Weights of a small mixture-of-experts language model, trained from scratch on English Wikipedia.
Experts: 64 squared ReLU neurons an expert, 3 picks a token, a sigmoid router.
Below are experts of layer 9 (counted from 0) of a mixture-of-experts language model. Rows are named router (the router's row for the expert), up (a neuron's input weights, with its number), down (a neuron's output weights, with its number) and show model dimensions 0-255. Each number is 128 + 32 x the weight over its row's rms, rounded and kept within 0 to 255. Numbers have three digits each.
Before each expert's rows: a language model's description of what the expert responds to. This comes from a sample of Wikipedia text that the model never trained on.

# expert 5
What it handles: Taxonomy name pieces. Pieces of Latin genus and species names and taxobox labels such as Genus, Species, -idae, as in Sedum, Gastropoda; also list dashes.
router:114127145061157165174150090186053162109139117086143103085095168131146096126090058123086107153165081139109083151109109111160152138143172132114104127151133131134138138111097126105110174139103167113097159134131085106121131146103087171201121135102169094170125077171111105144109171083136095119049118161097129125068080107175177174138102114137142093056156169120153194136222164150098146144075122109116115155096135107102115157105158134102154167130194117117151178072119161107082138121084078179113149120125140177095110146105109096062106139137122149111133141136104106128125135171111172162144058141104195173156150065152150133136094131201132143071140161082128119120138115077151121114090139146084122107127111184078095068180125130100125068111109133075105157091073096129156135096154133
up0:102162150085080139115158138140118079045145157126145134095124155107157173123096069128096172112140154158179095124128101126158153068106177140149120064166108127135107167087088190117103148111150180128131116160118108131114145120136070133143138115114138089149100099099161061173142048169132110118125113129131149152146058140164160103069106128153080073159138092138091145169147084099133135140080133134156113200136130154102104176092099094151155179155138115123085172083131129128156172159114080150076153078044159103139110144102084175148179114169179136116143147161070075129103081128164103137105121065098158108126129177135162172155096163148094142163183127033098095121141117114126088113106172109127148104083130163150074085123089147120087109141141134085150207079133096107131157104162116
down0:163126098161111109151149112109136148156103186156095103146104129153160108132140130133152089122192107140117157101186120139126093134085131113140101132139112140158142173118118070154117130144145149143120150171130173096136124125157116187118137122186123148148190167109153141171058058102084165178079099113151100209114149177180097153070161078091108140136100136186184112117148107076152160084133165152122137187148199170140124109121090126138117080143133126176129124158081110200152160150173128098117126159124149131171155120094162115115142098123164167109125065163113175057144114072095159130175194140124108124163115120091145135163036128156135164172083121072114104098156080060091118204135086107132074094175177139108132160080098194146091079127113154102098108110120117122126139163150097

# expert 9
What it handles: Compass and place prefixes. Direction words and place-name openers such as South, North, East, San, St, Great and Grand in geographic contexts, as in Southeast Alaska.
router:088161149111142187161212078183073160084098115118124112119167125052159167158129166104057108115183092165114106191109207135085116124136165175108112137102128167131116105155107140159146129092101128153126134148145069153140134134107142135200100131080172158185114161146133114151101102132157103119102129133138120146112120100155087164116156134104160063122120154115153142127121141097086115132100174127068118123092160147084175086181133145116117138074175172149117165130099167142107130138127142134135129081091097124114134186134135075105183110137121091090172115205090156132090147148126097194118060144107162142089194131152152176141048185156157160108166166106103151139134106120173178100158147080117116140177130142077102101167106049159124120141082139122122125127102095109052144070121104
up0:152135152138104111145203096162122093162149160136111135145152126162157149148150118127086196094116121199181121157117190118157151135050175121103099122128105163099109074092115090143100094095161082113078108172141140155100136118126131121169157142105103093120089167141118109074164182142141094169132121108102127152156152148152063154115120112099195122177153138108145146108095200130167119172124151177129133138118127158114097133149148133124086136038117135147162131097077082157091153149132112175122156072143092085126114117083121131090158039115115119098135164106087144193201147122159092155116111127104145141182171127161201173122145085138088050123091128115114167160112077146155095115133064114170096103123105211092137139137071150126122102186072173125123103126086069108092122114085120
down0:143138149101152136121101095182125106097111154097166108158121133135112084117125112141121214200097158119130168121066146145094178156109122152089155146141073102209086122148043152152076117111129123110140170155117123155099159135132091129127088097080122103133112152117139095173118167135084136148141115188144174195106069086110130130103105094079096143097120108170141094071118063155119169086063104147118114170133159086127158080164107125128123102188162151158121141099187127114086112134103094085124141182167145167112153154140158121187127144110064142084136128121127116130155134144148124164186184121134144142108162119075068167103085117081133074181121117167105150132098136151082119121056130103149104145085103045094167172124105148071164131140092104097098182172144105105148186182100095

# expert 0
What it handles: Common action verbs. Main verbs and verb stems after to, was, he or and, such as made, became, won, seek, took, found, received.
router:099122111036172203141186134194083149150128098088113092109129097165145142132065088114105145105134086092129103208092191136098101114158151144100099098174126194103110131119033125153149155127094149177164171078121082129107145105099098163197123112152099145108165157110155049125086122113134107149128143113117153125118120114088130162134139091102162085062124148084119192080191119119158121123050120134083105084090132129099099090078146117129152151112135092057088166127119172120076146100157158157103095132111111125095124121134155099139083180090130122138158145194129127138097129156173159199108046117146087160148165088090174155132119130120102128089168162129122132130124150102119174101125134145148135195172121081148090158095082132118130157099114118101137111104125105138126133070097120
up1:144142131151100136117143182160116143131107071163078125140155097093088120170164167159144171150114096141190069140110142151105087118107089142074115118111086079106083163154084157126122077146066186186121177097107113077117090120067157115113095090095102115114174078183162130109124134096114140158125136180097126126158138153086089113166172095107135149124099133154090167121100175216100135165109171154104154108137120159136137092148162117075079151084072145133067152134166114133096073138119071121116134199120133124163128140099191135158132085155131108168099112130095108093153197080101142142177111161110164140180125153091132155164150093109021141106129144152161117141180079074108126126149125141134089134186165148171129141138165199103153106131138139108108111139163090151116057186154140
down1:141098163164102082178161144121127056078109159143186069100128094076138118097143084079050197140180184116079120128135112149116106125113122165169126100164134102164139122104150071131157109131131092112141108123112095075122114142129128087090160135104136136135086104182103086141095133102143137133121205126091125159149125137142149106095130140138081156108114113180189125162116115116108097111098108096134124105134169064143142153151112118165126100132182143156136205101090110127143159130177100063134128183168113195121119149093146118116126084165137167115093100172138145095128098142123168114120086104186119096143156165093106133082106107113058155150115179119118175120131069047141168118139110077050184110147113097063112096173131128155098143163179163169100125178108098104051116154177189

# expert 3
What it handles: Verbs, auxiliaries, past endings. Auxiliary and main verbs after a subject, such as was, is, were, had, became, and past-tense -ed endings like auditioned, paused.
router:112153092000152212115172124147092144151139142137115081143110113104131154126085070092100131101125101131141065164084151147129155121122157126089083122164155140130153117142096106123171103107109104212107192133172101110118120135020111190191088121122098103170178160116133101122097179088175124150108079116141174115110106085096094171134109130120189109109177118064155165142139125136114105143055129141128077108097116092187126083090104091123158140120183111104123132127156151128069108162103137139111144146128142123095089192084116127157131132068081095113145114140134130138096162154123110173117047160094135126133167127145115170123130117142144124078147102097134144081133149104136172146154108113146115173140129078106072085152061143126111166121153098055171159112123087129120148146100068
up1:092093121136081127085167111113135134076200109148091095104116128134127166092078079131172154092194136122109088162100105099169142118101208148136101104144128142128129107189098135080056154144146080147152123126142170139136112183114125126160187187130067143150179101089122133095122143135128096144127111095131181121113102121110137112098137174105159124117134143129180224210191194155114089119118118113115021133136098171112153115151116099116121142080144110131130144108159153128081107100056141158072176134090129104162073163070123174185155116103087148114139203137151180114108112121116115123162094100070105065177152089156130148149096168094177143150153166086130125088108109152174091111141122109127141154122125126104127153180052140115182106098133107124117148133193109126132164124119126
down1:147140143143147130146172175109105135143081124084149096064122069149134142106130186067148118132123096161099154128167098136062084081144104153104134120138103202120099134130098174133123168163142124168154124091076146080154095242085135102115145108147152089120082139155164122138086142098099164121136137164175087137158123162110149124071175125110074132150108111141115186134107163179149117143147133153128130087145115125105104142115132103156122136131110159208060119124112180152093133120116101100086081156164160135138135135178145066084133100096151154165185143087095158107100077119134105131113172122160093115098150183119145099145152126123162144067160122203091154102117071140077135128108136118085120111137155099133132125074079130186112137150125122164129064074068155170032137029134164